config = dict(
    n_experts=128,
    d_shared_expert=0,
    activation='geglu',
    beta1=0.9,
    beta2=0.98,
    batch_tokens=[32768, 65536, 98304],
    seq_len=1024,
    dataset='wikipedia_en',
)
Below are experts of layer 2 (counted from 0) of a mixture-of-experts language model. Rows are named router (the router's row for the expert), down (a neuron's output weights, with its number) and show model dimensions 0-255. Each number is 128 + 32 x the weight over its row's rms, rounded and kept within 0 to 255. Numbers have three digits each.
Before each expert's rows: a language model's description of what the expert responds to. This comes from a sample of Wikipedia text that the model never trained on.

# expert 61
It responds to: Short letter pieces like u, c, p, ro, in, red deep inside words and names, such as credit, Quintero, Dundee.
router:117085076077130177169169171101169179100029170171109165123187095136105159133182150156072141166153120075079117151163110172091149134146106091146099111136166127060166142055117147102100165163130134154119157087131163138106072146167168155153101169134122114136101174158116074121088125129112189138123114167133150105083115197125061131100128153111162080128112146095131117109073111116120117141152101082180060165086178092102115085114142104128109121119137171110110151062116103143106094156122165093098106177098057105099187126132123065100097191093135188149106138161143092130130136135154152175114140131168143104148168131109130154155144137141080158125160125128150105150091045123121173126176141078121114096150141163136151119141128079125134124162178144143152130158115106039137186123152140
down0:221088122117145114121119100131159096146148136109119168113134113079170082106152151122122190179151159102127121186077086103180153118138144126060145143147081229111155127108128156160119100081135100105159092109102098170124099118148154170129186119134112152124117206124159115142102124134173158084124149136103076042096134153109089128134123143112142161113145106137056109171135167205094124126112180099157099119121145109144075108125074089071152162157138138119104075180089120141178188128086126101156147152126213132146157114158111108150135162135101096130114181141132107133142138127093190146183163096179100140196125085176116138156111198125103094115161104124131149147155188115135127114139083079094083142138139081068130126113180103131197148147125088102075137131076119113182136104115143
down1:112167084127143138157108122102087144129206066136131121107173154101126091173109164156169133159161131143162081122166104100152083107123180125126125129098125187163158090058122185130152113085125112115197129097079098063152109133121129140089114159117087124178106112121148107135117130145071120117124155114097093108127149155128148110115105134155137190135121134090187124118220184105121060135149111198102120085155109129124101126146132166172134079126118163149112049106123094103060190138074121118126140020143112123157106190156152122078142175104140166142149126152137153118093075157194135103126125122069129111114130123114113125078167077139136136190129154059145145129152097153187116139111125155143106144160114065129083151128113136194038157098069124072124100128127143134136082155136096
down2:110103129142128159136133140158081116134175105089164153097126118143140076113114121147154064158131152177092155190147126125107150096086102135187109168135139112129132099180129112066107098118066125132135138099100147109070157126139089219124173099083151160159080105092124132120172113123120082154182131080125168057152194105169135128142128133164100149125121134035121126180153097113210120114178198091128131110182081119112122139092111120163106083091135143115100130140150138105084142164120161150107060081111090117042128133113157101115165109170156129123093105101199174103134129129099077139106124179072134185091082126164092148128161166155229127104136118151153153087135104138130171188102106083156122106152138123167139128074170112148158150147145126145154170135126081108168169174108096
down3:087117142118105122181050130121170131149147157151144154122157180091133084124138200132114113127125136124174177068123072169125165101146127103173108108110176138137136115194115113149187136114090171084117095168151099147151134172134143103159155148128099160132120095082131168193131145158115114079152135102119113201051113196141136119139127136131122122179102147121101096140137143191161164113161148125131114116254121180141207098119171112146065176175114161137152094100169178157140073092100115165153101166168135154092100186111128167145127156105137111176106157093125125150131147221115153071145098150128085104119158178134086098168131109154111128151149143137124132198156139128149126149118101136071165138142149075101163200155096091158108121102098130125114123116103131136187126090149193
down4:125130137093125114103160083159093134119149079107134109106138077141149084120154139196138119100179111181127188169099167143121146126113150074130125166131131110134174132089098133137087129125111116097125147178166145064118113128206115148122110101165166107168129125177175114076143143140117085109181197134124145123155167121138150088106170084111097077122160079090144088127119078145160140125098180084101126154128088076072155156163136125171115113114161132118083152114148146110131144164137128147129162078142137097096162138129142197155197149105130167066089080158106155089138071120129133139000061218133138128131091114150135095103172117071135091130193143108160150107125135086068155119109128156107124177073122140106090144137105173160118132112189083114119165122182114092090111161085150

# expert 42
It responds to: Prepositions for and with, plus known, along, signed, debut, after career verbs, as in appearances for Hampshire or playing with.
router:122148152150148024176115203135140128108131098085161119100183047142109131153120190176102063146110106128117169195142116138090157106140161156172168174128106126169154159165130138095104139103158106123072084132150169123091100124183167117148124076159131112158130094097025142161136125064179111125106111128123104075138149173152146109150169114048135140071151118090122185090145126122138098149083125061142128095126152179119131142173107139086152110087159146153139083147148155161103130083147139122161059155124113104079181112130157145123073151161103130158165131162186111142104075106168156107076152192072122147128144130159153094132175085156131124133130124100122126129190151110136107170165165136125096144139172145108088068156100182128078152098148127154173074135139118115134125091156141
down0:102171132154099126154125119120126163099160135121143064127128154112151108150102148173173118147100090103182117140100110123072171155130143155188164127162173071188096161127139147115156161142154171111166074131158151140131170117153136102198172072171110091178152077175058064171111100091096186098154200181157125142081081071136176157108149146128140124125117176097137163108141099131168112106083106127101081078099102117128090106171120115111139116125108149087145081138137101099159165070197095079069106103156138145105160164121129119160079142142137121105126081117133127199087099114164133079114166149108109089140092084172136151199185150126155109155133150088152136113138142086148189133148137081118182147106138073116089108129119211156146157126134132152126182152125107097182112164133073
down1:169111133162069107168212092219096187105122133128132158117154157070167125108079203125117132092138094142153076127171108146137162136120126125137127165204133070156153163130102166073155109149150088130117119186123160081149113126127209162130174126184098114168137110097093086115106101110070093095162078173130109168109099117132140164093148188127147193116109124108108161165163102074149123109101097165107132105141134170120135097141147113155119157147095116131145123181133140182204134097163108055116148082198078160154144157061163148151101146137114112048157148117092136164146112124155160095145090141180104123159135144087121117144179130074157080153141145080178182171088124134117065117163136119101126112144111134101172068146112149115126170150097116151094134144115160128127103096151135
down2:155069173110097179138102120079149134128095107126156141125160120096099127118127192032135185074173135118086206115058138080142074082121141106089076136092116122192127138093150118111217095121162077109143114135111143171115162098103126071110142133090146147135101081228118114146117146154099176113174127126138179117143072140167091121130157142032126102096110124138121135052129139157064112110141094135186149084133121147175120103125087083120173119137097121140180117117172109129164147162090127109142122129094145130132112108095132089084143128126098133148104134164101111140116118192092114186137120127115153131187114158092127155128138188120206113114168107136062086107118132118203095112155150096132149092167114096105112120107138113185142121168087163135129191147083123139077110133172122
down3:138125121164093080127106112121144102132186074108122082112140118077142133114099121149144119095095150135162103133160137131110140164139129111041136180196119147178086147118143137111100110137084164149125121121198156152081110149094134114033085102130140140042149116085185215100177178142102146161136144178137100129179114124111171147173113155081161127147115106134126088136144052138129147165105175113107085155077125182127126165108153068133110167123133066104108127153112124185123085155150095126158137168163093052089131128107063120127137172135080153101095109077099126166117104132169143118203112105113210179097143142102134095107163105109113114140105137121153170096167127153187107152128125123162125168136112068158176117113154175114159086109154069103092123119100175090149172190143145
down4:184148100107092200121122143161163113106109148137100116143133145096142134171114138132189075093180119173186128083138143121099099125109142048093129044192082097202160132087134139135138121141118124125156152153083131120137154127081133138123120079109117132147113104154136115156122100173112076153134096163141075144160083090150183173142145139069166132157115181094167120079176087084125131100126105112055119136101074131162189105121093153121153203171056096167096136153117120203151112166129143075110149126151098164122158077067167116160128188087108111124105093137135145153168110120158134099149112109115095077123150117095091105119127127151126121158176084077138148109070080161143123081100100118108098189115159186088151095166086156108087153122170082113092161070117125126156155155128085

# expert 13
It responds to: Past and present verb endings like -ed and -ing, reporting verbs (wrote, describ-es), and pronouns him and them after verbs.
router:135142134139077024062119163116141121177171140147127097155125083150205072094079132116115114183128148142135100106095157075096140116169178156128147168108112066148131127124130152104119130089171093180105157109185128091129107143185093140112123158174130166144102146072142110143136112089071224151130148168108110153143086146140117125185173196158129159094137124114098100087145155136141107122132151105133100069127111156067098048128097128123121140220125130105141075167164129131132105076161105108155097117115167134094110088138091164063119132134115098152141148107133094167093208072111064103077121185109152151106135143068080132110146100128142123094146135131171099188154101137097105123186132125098129072162157116094120112157080088122141138139077124077148071127115116117139137170102126
down0:159087086126161152137085093148076076106102122138095059146145099165124109116124112141122097142184165191160135067136110080091176112141125165116102093170149122124110175109096144153142167165132114145132168201137134174120148159163149149110097141152064071165104092143154159156162085120114129158075047078151142169116177121106106136100178173095153141154122160164133156122164065109069113161141081141155140101136135093130172080144158074096116125160106122116118132118065094105132132111117165006103104146170093126165126122106123167100113090153101118182145130164159126198103138126111136120144117141190146138102056108173108090134111148106161155066128076138121165105137110081113114123104055088149123132088065117148178126123127139110127124135159157135104152081089143171173137139094038
down1:111051107125128130153193130126081133125092151123121131155146106155143144157140078123187196150166150143131131149097113059071080084140160159074206130121103121052145167139117140135126129158133124127116129167107097132082159127172181143152100133155127154155049139083166096170103113164129124136130107078116119180174064157176172154156174133079110103128149061084098126092152107077108068112115120179173146187129158073152154101182184129135121120130115106111079168066140138139120166124113137063153122130177078087138106113137153091114109135081115136149149095178118144124114183120136160175134136111184149106169072110190211149159136151193146129136141127135092093091164083147149105097110177093109116113144115126138119108151175218133137141109086144148176090129097140127135102125147089
down2:062105092106134156127097128168103118099126153121167060139117136133103115094139161115180139165149088134139118095160104124084066125146152075190133091092150121113081143075119148186173121170175163114142180174103116126105093175176133067116083088161189116135136135117185102143128073119113071183105094152115130150137110095182189100151117138124174128136097106172139122165090128167141133143125079203088051192080157157085137133103103118103161119121121100169118138132124098067122179137085176114161116104123114123134147116141124139137150211081105112081114171100144106090071197165119154221131093128120132147147129138142144137128158123123111149124164139117120054112054082133089143115232138110068135101106112118131138105101132159107158149186113070150129122154107148142103118109090127
down3:086176156246135145086137135065107143129110123103110158155144149105079158120139177255085147088126117131131113126174121193063103119114145160145152170064160107119123107142118112094129104152157064135133142090135097189118126131143110101151144162089184160124126167095057124111150093147084112106088133119101093093102071095142108089113104120146170115170135169120175102150114147131115141191103088091132118096118084117121118137110110190090133182155124138111206139149177094144136148144117088060119153135078131150106125158147109119103113138121133109150132095156176106119120079115130101138169083158145080204079159117106135133130134146102182173094126138073101170110150123168127145138205137163107113123123107134121136157108135115149135072130106124128129115045159111037104105091126096
down4:081069103123169107144139064120094120096059073117113138176136098109120135133128121149133124154146082167129100138082187107090091083133077140126132111110091140124094169106094135163151112167091158046079162165110159118069172169140074116127124113131171151122147122106108152139104100144168061139080166132087123062126119160165130128191109084150076090119110162137081105132161098107139119108128093152140150135118095092128137175136124142175098118119097102158114147103139143111092187128195149106114080091172109139128128151136177158108181189131130100114113052117092120080170152171104181173127140090137150114163087127183201194144075145160081121113124099133121136056127132105125136095126142075091159098112197169118167115115108162059123086171163101176079135164118168112071079137130130

# expert 44
It responds to: Opening quote marks before titles or nicknames, and lone first letters c, d, t, n, j beginning lowercase words (c-asualties, d-rew).
router:073160086145095165054133141171098122117107068092196144158151125136089143186174104037153117107129109105156046116113170125134131139137204077124108151114154081167110171067150161163136105100109172126178134155128131147112123100134112184083118152095101171105112119146110127137129122156140160184136139110138107147124144089117073094048152136049154173152164183065116115202142051143114111116110163136136127146145172173095083160174153097150162153108151154095126118128187136093135093165129121138082107137148152156141111119133074099147147102141107109077163136174056129104103152113116174168163101163102130140151149152131154049121090102103102162175122195147112164151082121121134088116135108129135119086097192184122146141131057097158090144097139090130126107134114157086134103125095149
down0:124065082121132133101082126106082151133070179104135178094162162114132123101175124049121126159124126092127173084131166053188110148059110154138142099100153137113140137162152089126117188172104122099163104088171194061138126127112146147140080134085149107159165111168105110121101136104138164149119094103125154145197155136144208139171153138072156118139102123091101087180100119125178127139115085179083138143084162120126130145111148134086068184131134103032105128087113135085104128129158205114107131166168157143120102089092067129132184155147192122183110147150144141170140133130120086103120146140140167107045131152140170133110154093178078166130112155092153131106155134094169152192134145145100078096140141069137131180120157133128078103143133163115106078129075142145128100118146084
down1:137113138162095162133143136110121147129141162097159186059148135083122114125155155156142158071189069141154080171110104088068128151152128140184118141121117155119172108058101105110114173124130065150143146130176109123156160110160092120153097132129123054088147148183176143134083122125151123143186080124149108066130123150126146116089161165126116094199169102095186141149092107152140127144122173143138161133067115138124118122173093218096171127113146151171142120138152133129169145199094115168113194136141115102142058110116102052090133120102150147139123103085181089121148136097107142096099106145088146134096131152116150091089113147090092174173150172098170151140118103099179073121102115137159102189083155156120159162122136150140063165122078139066145133121109045056198149147121097
down2:112132108082167134073142112147052125139134113151117093155104049101098162144101078245143142128137116137141123031169125087100084108118136057132022156078105084100149135095126127092146147173162140074144166143100068147103204188177144162145095165147153116152120140122108124113112142148126147154126140175110157062129073049112124127140109129125108120076086096115143144142127079134080158124097139148102111145143103126146107120161103155148158103150111145137115093128109141078111131144102119129134143126157120125091113171128097140137136146105153101145184160131105139122128159144104171090145113034138114117163111194103120092160122169144132163119137049070143079137125158142178108107111133114098074162105074166152151080110118186142123139162115160202108107086168193113123089108087137
down3:177135129149130109148184130074178168113084148121131134171126124202089105189090134064085185157115161136164139124168106174105128142112103113033149105103160087133104153150083133135162099138192141162101157070122107143119072151171098114099084169151129138122104150104140161102113136169142107157099195150112158161114161143101149123093100086169111151074091144083114183096110144162099158121169135102099163099122157165177103142135145078160149054149092137071089133141148126156102152099125123105100067086157142098093115098097087156085115117199145184151125110120065150168127137189123114162152151107137124111149150142113125115133098100160186169122139113133117173131139191171130107088129109087183211128129143086164187163122060105125144148156114109110166133129162170167085148103098199
down4:104073091083111086120150082071118200085104108108196110151089166138141121140155131081148127123147155133150141127196133149197122129126175145175172132121177152121137087095157130141178147150135185130121119128139095149105157151128113176100157117106100161109066187140087109083125159153111078098112115172138082121127090221111149177099095167129149147168175147161163071085096169148172123161103148102177110124125136105109178142077136116068144193147185137107183184089074118112159086100119131080137111120163111154182122154120136150170136069091093155139135100100169089176113139127115156135147136189154132116183138081130087141124134081136124090171063175109118145136113146105136104117139151125079070079160173179131078163103144088122218101128146099116111124093112118100137089116101129

# expert 0
It responds to: Possessive 's and capitalized title or event words like National, World, International, Women/Men's, mostly in names of championships, awards and institutions.
router:123146168191133102173066119124152141133127125086152124147141191192130134115160113147113102064119157100111122171113079153154093105095144087129125078189121139113113151129104130120122120089106141114123107147120119143101123112125195107095171107160101063135125165136064183106149071175129150060070100139122114123085099160084118117149154088157082104077143121176162081197122126073138106146111091116050149143194135090163157148158121067142138147131102083097091161137054066139125111093110159140119121135139191213108144156126142166170089084113106136122137192118168155114080133193112116135142095121164123128172127105192150175151161118115112076127114145090147083111157189090124156142088092123104182114100112141131095115083131187086128058103101082154176162112128159141145107163091106
down0:147143147179149161128105105173127098098152146116128079153123154134160149164143147103097158125108142131110139130162103117157140137107145037125152080174139069140084077149123109072131155120109121081119102163126123080065133144183091151107137154114162145158097104101141167166133109149124115070119102160160059101091069122167125089095128186165128173123167100152062125182155113126137164109129110129117133152167100165084157154133187098147168154191115147101099143098198111178132102091092092180148103105132078107152158103060118174098191176114137097084143147103144101126082097120093155157112083094071155170130110135144031149090126148045191158173100150145126148157137133145143150105119164151138109142047118125121128139069120100071146161134192105146133153109180132152138171185099094
down1:091096111117123100126128150070171136140105181142099107135117112173106163148095136078156137094131082134125153083087141115091103122116174172143138165072163141144126155156099140115178085158174166159141115141132078135149111137198143110120111144123083173071120136171164120054193157100145141140133172133116162152120170172104108141194136075103088168169081146122152179129100052142171156071158157115115055095147152169121150123160096165126108109134136107137173129173067158158175117195155108147148108160101145169062155085122139105129108096186126240140116125144075117149212152122147139106132165126129101128122133115091156163132144090159048143124061158152160133123151075118178139148105125119128170195121177162125119102188121131126134095138147147088108136178114137074118079119102141
down2:144171142126131126131126118167184149130136129138121082169191150083132133134164104105077095146125124140094166200150135114144104127135132130045123157113116138124053099140167110162113150157105070124150121085158124095089070094123179136074092129102151117150139100163113109201160114143101201162170121132163133151166112053107196123104138125111189158104111066133135093161144171137098115124177098138111142203161138116125106092096143125166168079128098078160081145099100150108123134108135053129111094155143117148139095092130109153070175187090061111122127142113210062128095162119128094157120136113086129109137129120124062155147105108149151181138135170061071135133128086100137132165100117143097137142024082125133159192141136149117115087140160133176116106110163082139108178123192111
down3:153113135175162170100221117114123204136059163115084154108089144132168122143097111071170138141075136129098129103118192065115089112126123135121119136127077174151117143115134132115159106075154101129138137157119186124172116109146153162112142163127163205181105103135122104122111158156126134120055144112114103159119104127157099134152207100127117157124104184171095167138114101126113120105145187137104096151123123075134149088130059093110091139115132104096140091091075128079154147160123141101075144160131150075141096098107107120089139154110120102127141131184153054169174079092130165135103118142066128159090103114164165131162087140225110103150100091114140070089155126111143130100104193082145085117186144132064118129134124102056136139170078181201111131150125145168106175126077147
down4:087072134132095121139163163076137153157057155116121101082098114157109181129111179064190126101164160130117163114089166123074121081124164159154128183078159131137126121100144086075129147139158138176165056132155104112147147136146113114140118140150094127044113169117126112068192154077144104125162150096080154096139120162098117112135124150074094169183128112176127135113105069200144075055122142108126026106129137148117128125127112158150093093114121107145149164196141178135146114129110077088151121102128150162052118106119137074144176132122111129140100137095057147140190132066114147127157166095137158073145114148077150160096130131139099140103110143111179134138106103109128112153103089139115167163132151134136177077133163048173135123116174183078081134158087087090112108129123143

# expert 16
It responds to: Inner word pieces such as ic, P, oc, ou, he inside names and words (Gauc-he, suff-ic-ient, adv-oc-ated), plus Le starting French names.
router:123129037160110130145120183114126146127104172119124125170124075161154137127144149131125130136127108069091054087126133078118166090103090165114162162110093105060159106086124119186099185127127051133102128102119118177108119126097122118145095140148144109149140090123137125123110158179159176134081132087134142126155085128156139106133173136097162155088129113176128114174126107101113125067150115184113059186091103104203106111142197093041121174152136130115164171066139185093127094138104184171125148163122095104152115134168075149155145098172105157180124106132109127109103190134180084144117112092091174121124164152068117144090100124150071178120096113149196062137129162153147087149125136128114149129110068107157145115123144193150084141105091155153095130149133088170214143133095113
down0:112149123145082179087152162124077133126132166109069180052176142148091142165121126083117122130071071136107157150128106158169138132125132124143158130133165147170172096114144135119119151122060088101140067140137038116167146124120123148199144144109107116060119111149104137100071163113148159054153149122174178072152167151128081118106134165094132185177128111119159108109116097114146101187128150060157111163057095221096113104128123171113099166147142087144084073155090096124183104114102108113161152156123118123099124172138117117165117172116140096185056196116163093158167151101159156142126131118071072080129179089098113125143139159158091152125134114096102135088176105121145096137108134071103177133120142140108156115155135148088153118172096122153132214141182143115164131122134098
down1:125117081144149150112088136138163144113106149140139051127068128193119124119104100119109112161098063096139103159129112167122145098130138112138074106086159158122093168123139073117122149122120115121104092108141182146155142175118090105155041107108105119089114143153064144178102149107169138147129109090159139190147128089132142117097150188105107138143121169087070115137192037099082130054139109084114102106133106078128097102140141064142135107107120138158092154157123122107114138117172100176178113085122145112096143116159143135152119126095108154134134155164152157162141095153119190086110209099098150094158088139134089138177146128165158123123150084122132103140130142093197079072104129153135123182130040104163171116158075116204112181132172068168076165158089218160134159153115104
down2:212102176086151100170141162151155172100137060135099143178108147148141127096130112093127158115129146103099132099191143108155150131172142142091079083116074089106137127041161158127150146127152028142093104151114147133142156109144161108129135193178092122148172107088090107119193131092146162138076162136097109147168143135125146137094166172107109078130104117185113138124119156169101122166061143127140067208107154152161145176197139158135102148156160129144163101105122167086173060136097123112123133123109164158095131114162140080099195110111092114098100107176045140117136135165160084084175120117112158128148155124097163134116141096093123117128166174127091131140079142125067100151095158120137116199118130127146104164096157095082169071160140144101118184122127140184162142192104152
down3:097113121174123111114166151105170134117085174129131192169133136174115189130139145119101090181110132113148152129062129122088145130106123145127125105168111080128049118087138077181087059142145114138206118142124128125131150052140114162120180158105138166100135132103180084120246117193141076143119145119080168186134133100179156155117102127175155106106144115085075165123122162092139107130067111137117120098128166167210170132132130174122127151147117102183162166194180132121158138109116156144143092132096094110158086079171106118163117076095136077101115085117135123155076041159148087127152109126142119106086102121135058091111117088131130151119207147081179163167137090115144135120122154140151159103133099148106155111152133069105123162144117114129096117091085099151096119094096165
down4:115136132125106163128172148071178167131087074133124104157099074115146090145110143104137150123191167118115087139135167124121121118116199139184180162122084179179074114186127124150156119134087127128103148157113128153076144108089161139127136021165114153128150063123051122213105079139130152142062167156132149125129171123101149121170152134078108126103158104102145139062103135152071162140155142189134107157131115114147097183118154124110138103139157168117092072127081138079072175125065102142127143086098109121121115142094142154106141159171137057102148141120122131112140064133154139100116149131094180193195138090160151148178129134140120066178055158160125113089121091087152147178115113128154137086096109132105146176109113170142116082125148175100151168082126137074146060131129127

# expert 28
It responds to: Word-final suffixes forming nouns and plurals, such as -ions, -ments, -ism, -als, -ies, usually followed by of, commas or and.
router:143143227090182085140092073128147118160093121138092139168091161106169127107140192139092122141079108156095182142107177154078135143079114151124125083112126175109111131194089115107122090149105101101115162157163118069175110154183113137113161172137082041145110130115115155137135112113113108186080111160128118087081120162131056142147111091112133136098179160144086132080191170127110123103135135155168147100182113138135120138136109040118118147172086108140157095097108122108161138085151125106113128138094137120072188158102150106156099065129170144151131137107160115099115107163187060124120184116128161100120137129079121134077069111137178139161163184153128076182147089159084136146069168073139058134140153120109147108140141128157105109182094110124113135078094126156122109189079153
down0:131144198165112146127149134173131130115120124098145178151178140146120086118153115128116113172104151098079080056115141163053162140081080205128124137103087103128108127110104169117096171159129174126108145112137201158099121167147171133135156190151135086164140165143176141098143114157129085171137224120179136091142099153137126118160093103219186103143115149159123162141124133156152147142146069132146094086151096114131171191175170135136085096132141102149178168113162123133118100027158114095056117134099106128142132087179153164100121070143156092077117130105201146178129157121139075136094117163148144134125190160146151152168037117116092140157108142141135161110121137119159116121174097148141190158169129122111081096132127072109128167132122172051144124106121102127156122123107130
down1:118092159093147115108125063103159116113132115099122091154057119163163089125143140160105123102084152137143163141091175126067139105136113098135091130102135146098118168114083146121140116092127173137105172095126103101099111142099076084111148094194128128073156119097116124227167175106137114082067118133166104157059124121162172094114089090100095106166152126107138100171147121158130136075141115170176131111161180095148112168130096173129064168178162055112140128122124058065098104100073082149091166120107188154112120074111091066120136136136140138190131094127165148146111174123144096149157131100155143088120132146150116119191129128124112090107123162119127114164132184134157146142139115146159102104169069188202115211090144037112086154095168111083094091127145151121156097142124154
down2:130085080057145131138133129104178165122110147117093111115129073132145104158152138121097188167133129096073168099120128113170081160103102135102152133127124137153171114102125113137123163164117131092170099107166121129181102119105113127114142124094079143135175107235119160125157085124102123185108122127064109151105082152152082173148159169149142082131154137073181146154150141158142186145123138114097088138118162161102149094059069144176098135079062135150137150150074158099151133137138129151138140165187127180174140169184117143132146081063083112161098163189098083138078043125172140183104141139115205098105121106142132118077144193142076169171100059115103153164112081123129122162129141111103128180141163162136069173134136172157115120120126065141141170148128107119091132069147126
down3:167160166122089139074111160092111125098111166148118088104105144150137160139108205148120112165075086106170122156153136125164095166087079150113151141090155151056128158141145093159124139137115066111130101092095100151160125120124108094112113205128162178129206121159116075187131049111082178108122107138113136198130104085146129161124162142122110083122113090153130106144129081090108187134146158132153140124103105141095111111058090111199156108083129215149156096140121104141109115168146134127138180162170142184115116180195093102068148086084090171137149098134091136090136089156126168178148123115134113063136136135123129134121196116181113180172144102123105121104096152148123152219071121235118114129123090137095134116123189142126102153116093116124146134079142145129121126173147134
down4:116110118186102140147165177129098152072104123090153155190088094128165180135144131077092080153163106136145145147129150162134154140120157090174168121145124119129059132128178057130192147162158093080178164071163053116142106142142123157153196158122103133112112114123110072116180152123110157128176110084132145094119072159144135157081153099124102077132174124077144156046067099135111142102135131148101070141179119097107082120114183134165111128128093089144109171151136051167179144102122042136196151088115114096104098167125160111111171117146086139128119164121165106152146191213112096092205126120115163104164127139117172165086152123124157119132127127154196157128110136149117126184094111138143120119134181185115138127095196159153125130139109154149112087131150128155120129156098088

# expert 36
It responds to: Word-initial syllables like Al, al, de, ex, en, rel, especially Arabic name pieces (Ali, al-) and Latin or French stems (Alternate, enfant).
router:103086150150121075117107201106138159103106175082173112188192074141113103119172151096144123162112106099185117134077139103080100105108133142106080135141123162123094174144138180119123162148116198143108107143132124144090146116147105112107168130114169162125097123204137069134074147050176112150203150150152111160068071107201141132175102142127117057103159089071086146112133135171127171144102090147130151138161078143118160116127132175176112113187186116144153195138087079071076087124108145158156125148109084121110105140124119176096147154169154088083112128131100162097107121146224146105159103105091134186118114105141132112160100141150153117163123108130080120175125108147178114149137136100139146171128115166168120147129124123048088143175141157080119120129148108084121187089125089
down0:133154161097067108136107151138172133135140105124112080151139153220192096147114142106115112105133176172117120210143163105147101101088102157134117146140117155116125144179170127101121139109145103181117112104206124170140130137147072163079185115195065059095135104154136175134104096133067114204097099111132113139153079105158108102141121172115149156141143223181154192134121055089120145119148146134089095112139112152141073141134165130143137112118089154169101178088106115114167163173124081142049137165120085148119137103087144142106161123113169080124110094097094139135095112162157112088116127137183095095123097133108154121076105106091100104111113086132118205063159147077133146103064107099153116099160200145180116098144106155069109144128162135104131137124149105130173108144150182
down1:096163163086092104155133194087152148160127079079137160201142032202135153069121132121146068154144141154136158126175182157099114124104107139074111124148119132114192121159124129144111172095180121089104169140142151136124157101135091130182110108185094090085137147131185130081125127159162095053159099097146125161149122107143133119087107113120161142103123067106203156089125121168133104171125127189167112152192103115103092084070133171142138116124120180196175056129151149106108133122103131145110121144075158129164189133094145096140122142082163115092103100117138099169093087101139171152143145158119161108152130134092132130102136127090082118150146145150132133070118089071101186182063133112177080183083162163115169101135127093130091097161149133116106172073125132139078126165155123
down2:138137104169139111163138141112127098160164097120123116099159061101156148164099093153151096123159120080097067101093138069127158118162141128156117165100096172098227149102123112166124105101151129158160143120142116061168105055108108128094157140112133135156128098120057140125107185055089075140099125136142087114170157056154178114133164100189118138161100103115173112156122069107172160091167111179100177201153131155165123127077132128115123101081162102106134109145103114144078066125139153144187198069165132125110115115088148141089155142122149074169111131057153088114149098119115115155143133092090159154105137082185141122148087102083182114102141142126157155079188101142162118169088144100116101162120125186124099046169130124165127103124104096129136118142145111173069101163084114
down3:085146151082137098110101162245066119139122133180174159076153086126072168160165129096085095093112133130069139152122101145131139098158124144156167173136162110112127138093134093128117091143108141161201075128113142125131110146165164134093115119110092164065164131144173164090091161154172158135171077076108144167131118141151094166129143159109140156101084116186092118124139160113089096163149047165106116156148097107093148147109138144180183115105144176131115170081124117151141139191131128140176075175112144122062100101072130107113114129123124140090130237126076070105193149176087158123122143118113160124087121129091114148147148092097168187082096128192076105112120137174102087120062126161124150110170162132113091129134164128080086140150117147171156096126103133120108152151105146
down4:150161182113142156138139156141167118141109184114136196103114148168131144133134128089137212157163170144129174168133122133134148130090062127171097147095133124126138153167138156128182095145069186089109119123132137163106080149111141094128079090126183104139114144123188146147105113117116116125121142151163088143129122173107107084117164143072088175151165105139139137106095180133134135114108155143135084154164170137168057157119087077175045157113116086110101133197174138129103179083115188125127145092104141141095154171074157175041103144115091112122123096130129193104163156099087094099114121205125118096125154133171127154148134129179119046093129108067126076175139145121097078102158132153170169128143128159119214165165180146109109103059138095142088106121072105105132143122164172

# expert 27
It responds to: Word-ending pieces like -ing, -al, -el, -ment, -ity, plus the prefix "ass" in assistant or association.
router:108103197082135134148095151119183131149066172168124134099104158105142125197154111141110152136073127065090108079140104134117129075030128159182112181097129154080138117167120195108076070121077154181103090074177175126115138158127149121166191122156152130163152096109176109103104149176096173098138097178119187129136154133179096159185141178102119140145128156097132138105154093126146072203131094114133103119170152168160140132139077152114128122100111162142177156131115150190083096148131133026124165137095106123096164107166113111089119067160085167170150127094210107161117121102179104105088114141128089105106113133114143153154106126167105133132145181123137128140137127148153137117139150124143071164130092133137099144112143112197104097110117169145128078116175098078092183139126111
down0:106137121146129139128106119149166145125174120076099135074157112183092170126073119149104134101066114118148098123136201090150123056174137097142125208141101133105128087106146163058152106129154153157107137113157138053126140144140102112127114082114133128145133085141142177167141161122151104171151136077132179157142211133098137126126121102128102132108113049121196112140129153145139137136126125135067137141140144128120102162139138142127139080098092038098119163125129105167124137131142090076131196121104138099095070104129146142155109060088140159114189109200172115104095138064090180174097178166145068117124130158158171163155105171053157112100140150171085146064166144138178176108118125156067113094080114190115125105178150151104146128124160110118089100145118087208086149143127167
down1:122178177128159088130094080142142072154141106089109124145105103191080160189170082175200115066076107156115150198153177108136163083180167127122144177115106084144119088177134099126098100105093187172079196086150118121119132112082165173092107118091202116119133115070168167153143155134153085181104105215095132113043103096146109120126150115128112088151137129095110153141128095133154057157105139070163102142133151130127125144154160136202146155086084140101104149099131121121150169153127165147100160067105136134160157093177103086120122141142127106155132065116092140137159154091153118075093158138133105118090110169099145051161116105043186165128119160138142122106129155149156127094135126105147148146099088088102134167130093129132164181124145131108142118071123144166119110126152133
down2:152170129089122140104130142151161115141160111126124186111090046115142140095118123148097105131138093157122138135078164134128131075153187132167154171176111144153176161161123147083120116105155184121138138144146173039110085060089157109158118118110088107113130145119142197092071159147078186149161148148130145059111135139108146144065140169154132064111083112132140099176130091097082089172144157123065160149154142184172161142142115103116107089109147108116121128163208124148148114137112140125103169122108133132129053178126096142157062111151149111134071101140198172129094068092112131094135108167143158121093095140136115158165107149086187141138093180147159097134191151087193102155105085154119156152138118146117168145130140141169064227128169153132135181154099114191133165138127145
down3:117092161107082138107134102163110088118070103111099137105132073158194118119099144116127158086152117157134144155162143078119135134082122102133075141193072149103108135133055118072132163136127141090093076144166142122101088065171093128133098147174125136147090134121112108114088122141145152135200070088082161122063136185107132140148073085168153160083133161176145126091114137086137142131093111108127114070207175113213138074135138104118160093090098112130102132118115127099130164161163141104103148163129112157142127192096154122117150109137197099149161146162067110128133110136055153092079110110102095154137166088189135118129130112175113150114139086182180146111091152120118087168130069150144134133111085132141112161095158107180165102132064189193103198103136085158171086090105115
down4:130111144118098136117136103169092123147116155138142150064178100076167149103134147140093153155169132149132160116158117117110119139107126194114078149150101172156200164096119150072093135130182087148120076178120157115109111110132117108165187141161132132107135140159093092126089063190103127066119151104082133154131153162164155101088102100083172107104144127236134075170100132067083170112099167141090122115146121145155139049125067184118089133173142118138105057160156078117053126050065095147140160147137114141122109136140172157095117095056172153191147100078120132109090116145204081153159072100153136104195087089126182122117126114130088120077162122126117152107102127164121099116124092141136109115131131105136140086088127101125152077147173137157090131177107113109134116101153122